{
  "num_hidden_layers": 14,
  "hidden_size": 128,
  "n_experts": 192,
  "experts_per_token": 3,
  "d_expert": 32,
  "d_shared_expert": 64,
  "hidden_act": "swiglu",
  "moe_layers": [2, 3, 4, 5, 6, 7, 8, 9, 10, 11, 12, 13],
  "router_score": "sigmoid",
  "normalize_top_k": true,
  "routed_scale": 1.0,
  "balance_loss": 0.000389,
  "balance_bias": true,
  "n_groups": 4,
  "groups_per_token": 1,
  "init_std_router": 0.0062,
  "lr_router": 0.00206,
  "num_attention_heads": 6,
  "num_key_value_heads": 1,
  "head_dim": 32,
  "vocab_size": 16384,
  "norm": "rmsnorm",
  "norm_place": "pre",
  "norm_eps": 1e-05,
  "positions": "rope",
  "rope_theta": 10000.0,
  "rope_fraction": 1.0,
  "qk_norm": false,
  "attn_scale": 0.177,
  "tie_word_embeddings": true,
  "parallel_block": false,
  "init": "uniform",
  "init_std_qkv": 0.0334,
  "init_std_o": 0.0,
  "init_std_up": 0.0334,
  "init_std_down": 0.0,
  "optimizer": "muon",
  "learning_rate": 0.0123,
  "lr_mult_o": 0.628,
  "lr_mult_down": 0.7,
  "beta1": 0.93,
  "lr_head": 0.0146,
  "max_grad_norm": 1.0,
  "warmup_steps": 200,
  "schedule": "wsd",
  "decay_fraction": 0.62,
  "decay_shape": "exp",
  "final_lr_fraction": 0.1,
  "batch_tokens": 131072,
  "max_seq_len": 1024,
  "doc_mask": true,
  "train_tokens": 656500000,
  "max_steps": 5009,
  "dataset": "wikipedia_en"
}
Below are experts of layer 10 (counted from 0) of a mixture-of-experts language model. Rows are named router (the router's row for the expert), gate (a neuron's input weights, with its number), up (a neuron's input weights, with its number), down (a neuron's output weights, with its number) and show model dimensions 0-127. Each number is 128 + 24 x the weight over its row's rms, rounded and kept within 0 to 255. Numbers have three digits each.
After each expert's rows: "comes after" lists some tokens at least twice as common just before its tokens as in all text. This comes from a sample of Wikipedia text that the model never trained on. Tokens count by the router's weight.

# expert 169
router:125110164140126163115107102147112085100129135147084162139112151111133127154106133155107124130115145114072088094147151095075145137154155099134149154097116147155160100131102105139152141137136120114140083132127113130173120181146123129131135149106184101137151135082171098141132117119124119132159115114126131123109136167126145135135127148123153115169204151152153138165139090132145098107122
gate0:180127150165126113127157107134133157158149091127143133156125128156100132138127125113140129109158156067113111160159114159121136154164125158130117096112166115077130129146128141135081173078102116146086105151133108113129157159112139149144083111102122109138136129145134135144076138116170148121172111130131134124113164117124101109109140079166089105148100115113097104133107110105088100146116
up0:149178154140104112110132102107159142101131139165140134177116139142114112139161088142091141108147166109097145134131137170116140134169133123150124131117119082079151107104097099133119113132160132129133078125111122144140146175160134106144100161103143122133144125125074107084111112123120161123175139094163128113131124193148101122110128095139147107185168126131116138143120166141101119118114
down0:115135123083075093151139115097146153125136131095121166187137118116114123139101121113137128140080124101118155107177144112100126134123115111160124160116187167116143089177125100117078128139125151131156122146127131134124134143107122129131092111133118133145153134130083145117120102118132161116157175103126166133104110090134144100172134125137064120101117118102118197108133142126129119130090
comes after: " the", " of", "-", "=", "The", ":"

# expert 26
router:175121135146132150082115114162143124134100125124115132126155122145122094122122121115106162125130165158097105103157181077107137143124115155158125107128139132169143094142109109159159113088161136152142120115094105134140136188117120117149119134111142112090150187136149144139148129139115123105132144077153160099076118167119128139137126110092085113146156185123135093138084109118130126114163
gate0:102101147107116178117089129107133137135108092122159133158141121110113105152110175116166120136130175119122117074136145109108130135159124174113161143129182110126132118124124062151141097127155168151207157152128111115125102129112125104092101102166106126122153118183136098152139160172142132115138175111108088149146153130124122137139115141132124107137138157122101144115123157118120134124125
up0:130199132092151111152134192094109092152138126149103112092148172129109127153158164122118134075140091094086123141113080127131138133120136108133097145093117090134134158156150163095138121145130135077100081136115145099150147147136122136121120116096108114104111076130134128108140088087116091123117102134133137128154100103123144152118098147105109141112109114109110157140129146156140123123095
down0:121159140153164148109075135149114137158083107112111134114149127133066141124089132148100106162088099134137145137133114143161103095115127091137091155097154127137097091100144140112145121115152119188147117119126138096152077133146126096085109139076140091102132184135158126124147157116112120141141102131141124125130136108127137088129097130111123105169121176138148124124126125135185104135143
comes after: " with", " as", " for", " is", " a", " in"

# expert 189
router:154103141109152147108134139138099124100123127113125123125121138122103072136133163139100132144116172120065147132147173106086164160109125106139129133143104091138156108143141112147181164111153169139167067137118130113130139125116129179171144103132158084112150140098188118149152137159134097103139120131135126124104154155130126118102124093097087102148134147138095119149127106131154122114166
gate0:124122098116149123158118138154110152096116121129172107108093147175116061125110183105142112142123147142162117147164154103117116137127124129166164164145144138122100126173137116129116195123160099131127092126124175125142184164085123162107175122105141135137124123139129128161125122113110157103137148131150138131148154132121111127076133134100150146172163117128134094129141115138087149137161
up0:138132107109168121099169090145129082153118122112144158103155120137085129105115092112149128102170139099147147151127088117126133182120129117089138158132149159126136123129113180167095165086079104129120166143135127113153127133115144115116097090102116158105137124136136115112106155115134124108106148160127131116100112123129066153099139056111114153137145153138159147095163120132128102138148
down0:158106111082115128162132119126141122148124106113171128106160110127125143144101091115083124159138136083122092107145139087134093080090127166114125171133147169107135105139074172138146140159149132141180106117127114152119124122145157130107108075140132165108145122142163113110182115130089099136102151150108143136146126133071133117120128121116153127158115100130155113105137090142144101160129
comes after: "19", " in", "In", "20", " In", "18"

# expert 22
router:117177151158139130074134107137127135117102119148110167114146153126153102147109125117105145105132137171133131102138141122090132125126097136181123114150142137151123149162127098182175150106156159143142081134105108130131158153131109135099126118087151137089136139118157090153126117138129107096129112116153144157124123156139119102112162137058174135147148181148099088149157082142136111134144
gate0:105139137127109140105128088135151155138111134122103142087147101141145131153169127159103112067140135160160147094136123125124121108150106116156131131084174108140136140166098053117145147140136129126135109122134109136129103120083072132165130142113122119086178120127089091136108109135136092149143162145139140185109112112095140094129144122104171128170108114137113116152166110102133139154146
up0:134130119140113100158152109130119128138165162131133144105134089084132109081087113125133101197139130110120119184119130142128157154119122186120103130117117125141107120123103187097129136116123126165088136164135176151110124135136149098117143115142135103121144112161193161130158136122140151100099127127154129068139147173137117140119169132200125127111145127123151128122134137139157109141138
down0:128088114157129137113152148169127107099122165132140120126165119137134086141138126103130110135137110099074131120165115130114131129134136138112187111113102137143125113094137082073132161121153136129083137091155109106139134173107111082132142126158137151124129172123103191083129159166134118132162079117129153159124088128114123148152129149122133092112134143141087134147108112154127160083103
comes after: " to", " and", " he", " not", " will", " also"

# expert 168
router:146152137123121153078115140148127114109074096119103154115165131146125145173124126149122167100145136125080077119131119114123142160140115145174126113156140128134117123165100117202145137112153127120132075106113088137185120151112131158133134123094175098139148136098130112161158135204125115131139137104141143138116127169120154092125146125110109109117147166172119095130136129127122122134120
gate0:102157115117142083151102112132124112079146111118181124085106096107059122151136133168144163133161110143103116138162125145163156140114145110133158150129137086143115110088131162148134106102146077116143119118117102132156152128106100141137138129107173096100142093142110166115119118111125116145139136133091106170107148079145133134151150141172140073144145121129122102127136143126106159088120
up0:175148108146112173119131124103142130175096157138079142126140152154185149112163106130124131147127142141158131140121121108072147139126156079107093160098132150159132118146121087117127116157102139137105125105142150129147128125124143111131138157133110144118112162104142079135163118117087160116136122138135172068131095148083106148117102128103143162109117135116153152102127098083127087123171
down0:112115117121137150144142148083108115110146103138175122029139162098071147140111110127116099123150124111160145181117135121125097116123140079107157104146118111142084107103126109160178129114134112134112175133098113135138087139128131116130149134138112115104176112123134145153134123111147091138181115147140110161091125118148122135142127144178138110150146119129143142142168135148158098111120
comes after: ",", " well", ")", "s", "\"", " rather"

# expert 80
router:157137140154131169120160150171131123133078097124088128100185128134127097153105134116147132116142135110120120124159137078120129120106098157175139071128129124132115111177137095147156149121156125111155117169087096128144134164137124096120150147127126100113139155099154120134151111188148107090134105101121164098107118166129135138086127126090126119133133170156165094120110095110142114105142
gate0:116089130108144148130118170103144107151101123135077141141167143118132104139111133201109136117166138131122109111127117105114079133138134122138091146168121169118147143181156120155094118126085152119108149138132095159128109147109084118130117121160122108086091089143137128161147121114111122163114116135181133131105132135153137150084133129110156066142121142137096105110112153108146081126157
up0:075114169150149100114136101106090131101136092082145133092102127112122102157146177128108154120079120159143134139155104156151136127136152131149137137132129147161123170162077132110104114157111109170120092119160116134139111097129112172129108153145145132157143116164146147134084151094128124130149113140127123091097096101104147092176119147121122134096149171096117132146157111101115128093124
down0:137125147058115104103125120096122146104135121110109111164120140132129126147078104124151184131149137124147122127132112137132140148152125123111091152112100119105096136124129104160104125134143166124107159158132068137120122131086125104088166142163139115121089156124085087155109152091190136188164112111118094115142162132081134109150161142115141142128108133133104131149101131128110155156100
comes after: " was", " is", " has", " had", " have", " are"

# expert 191
router:132172151170144195079140154149132125105101107107090141119153161127119121175103138124097152114106112142147080153150129122111147157103097119148125116114146085160126138159111109165151157105177149103167126142102112100157125153155124131144143131124144104090153143114151122122157127147117126088134103133130126132125175162119114124092097146084095113120153184158143112143106116137142101130135
gate0:130116116102118163096075172129140152113124127124124134145129116090133132124156165163101120103150106125071133094132129126117083121094126153150089104181151106160133128136141109128139128160100131147126150116145094140142113170110125135124142080106107158165150118174156131093167165145147134116135120136121170141165173135126113129131141085174102159138159080110119105158151096113113124117146
up0:107090135108107132143121148140105127131122122181127114157094110103166134137149124130122170093106106105117105121107111104141124106164120084128128109115151066125128090177094123164102123133108138146140107130116124114128129141093144091132205130108133132170157091138162155146111146090144129120095168108121140148077114131117105130071171107157110152128138115124129172120114126116115114086138
down0:130117152097102125131142146127116137128158136161160137152105141058092129156117092118132168166110134133119058135134160127118164101138155139116097141110185083144114103095140120124130097136128144114145105129156114090124119146126129103145117139102138152161148099143145148118134123123114132111098123098140149096055171139141105108110181109104115107135132149138158153133144121094086156103098
comes after: ",", " he", " it", " It", " He", " and"

# expert 122
router:125108150141123143099153129126125138152098136157105145174124133134103086142130130127132183098109155122068120126106157070100135147098152140161119119146097095182145090128129121128151108123200124126148124139104095135185143129120130121135136145102131083101137167114144146150159150145140122136136109102149118098097174185128142121150144123080090113137170148116133112131129112122121119116152
gate0:117096147150152136144159104151146145148112137127152144131108148131148138174098099128144110093121113107086148132142116100144170146141111162088143120151134167127123117140117149130141106126161140135116153144088090129101099146094151162102136132121146137127137151121112114204121160148176138150129144138154128123129068199130144121109147093113097130113167136124150144134159131115119061146169
up0:093137151102162143164077156103165117087131128103146133116117133117123157094141143110116113138106140193129129170139149124124127087183114102120183130088141082156170077107152141126114137120131128148152102122098098123115148100141115141152101132154121092103145085127134104133112103118131070072111138096124114095171134131144123130142099137128157122129126119093125120121090113117138114117140
down0:092184110139128158074099173116139135093121127145102102165135119133136110078127133105111125133120109170125171097147142119092156087131135135131107092147117085129135144152146124109156118144126123155124124079161147134124147112085104117149167129153106185124120065119134155135103160157112124130132111146087134158130138126123122130128131105139130130171105131109121113150130116093055155141134
comes after: " is", " as", " =\n\n", " a", " an", "),"

# expert 136
router:148160171167128106108140106165116130109104112108106137143139119148122120139099151117067163118121124127117110136143171133084116149135143108140133100144123124158141103154141122140185131103152133132131090104094114143116107168098114124107123155109153098066121129082176114124158104155141116108154092145134143137095126162104169109125110093174121095140192145131093113147129111154142108142137
gate0:110116103091111113097107114122118087162144133144111071129148155177124142114142143105118097133124104137091099121079130100116178134146108114119123138123130116106134117124144130130116165112147098100109144150106122164156160075199185146164147139119135146116127156078134168115116143123144133131126100108187168110124118124139094124107130144089157163131126100122137116125175144105105129131124
up0:115112136122107140147105127160137142121163097147032122109132142141115137137119134141149141113122137162126147147082156109110109137136173129134123098100120152099131164118086099082174135101114111130114150148145132161138130142186170119105159131147112094095142109129111114122123124113108081066135128141151144114084184101140126160133110154147117162150143103144122136120137120144131086101126
down0:132155088145113137111181157119195112160127150121117097132113105123100099175104170116124143137113115137116158133153146165132125125158147103166127136089083135144153102155152120136123161164119100141112108168108161134092118137098139159158127099084140128157111120143156122130120124128117130096100099122148124080151129132162125117161182118120097136158125124171128169159125130175100135142115
comes after: " |", ",", ":", " (", "-", ";"

# expert 179
router:116142146161124117109129087133157141135081101106103161129146158104093095142086178142083166145104138127096105130154153125117109152127111113164164092138112147173142115149093118152162142124135121132148105135098104141121120184111131146135123135093159102106169151111151107118143112135116137095170113094134143119113144162126146134117161099164139117144161160119125082159091108115147089159141
gate0:132138093127122127120173124103143108138114098081115092135158141118142134108112154168131127122144104125135099142153142095103185144109144173145086125113143066121133115113136131106120085111156116120092164101122132155096133149125123152189114152095111100118133121118130165113130133135164148114171078104130141122119182130113134137124162128134119087136116097148156082146121117152132121074173
up0:103135141137107122130148123128117146120113105129151121186157138123152084133140144142137150090181100145084117140119124138150127093095106126114104101117134114137129091144108112127152131101105086123109121152118130250109115175095140161137092106142097130106088115165121131105116134121127099131154127146132124139120127112146154128147146141140185152147088135131097156133115124116126099089118
down0:154106126100141141114107121159133151140140147143113104101155137081165139100122085113149148107169150076128139130117146153105130102143138151135073118193084099103121142089097112133116092119129116165124101135118166144154118157126157139143138127123137137124092129161121140146144112140073101118152090150164118107123130107121146122133128153082095121115103130074150117083132136178100157117112
comes after: " the", "-", ":", " of", " a", " The"

# expert 143
router:158133122123125162110129103148148123093109078130060146134140161122115060149087130111123121135139157147093118113128174110124142174152123156180163104121144122168137085144129102170148109092154125122125097132117099149151132140117137147112088121121163114092147140091159127158137126141149111105132115147140134105081138164108129108129129111093118108187144175114127118117108113125136115112151
gate0:141118116186135137154107154165123133170110098133094082153110121156126105150116117101128083135139123171147129140127134113115153101117079155153184097159098147125085116115083097137115084142182163143147097139183124115099102123121147126111097101086092099101107156146138092178144122126132120105119147102119112133126113145122122139135168118123113114148114158154116111131141107140134143147137
up0:150161111150114173113108129162081146133122140139079144103153114119140118172127123155127095164092140117101124157150168104118129148145166100093151161140105134118144145149126106113088065140128127114108115112157144121094129112115143103134132134106123121105137131110151110161129132147158083161102132130112133113179086108153100166149172106156117129142126149152116089084148108156185111133123
down0:143126083101129171120128155208111139131137145143099090107159138129072131150118147128144140109101130164107125171124123130168106102159118132120121148108121161105135153099141084139122117106139110157124134130153155113174093121097145109143125105142118147127162159139147091146108112060111147114140128158082141083099104125174098100134107147166134136136133155161144116099132101120119126141139
comes after: " the", " of", " is", " a", " one", " The"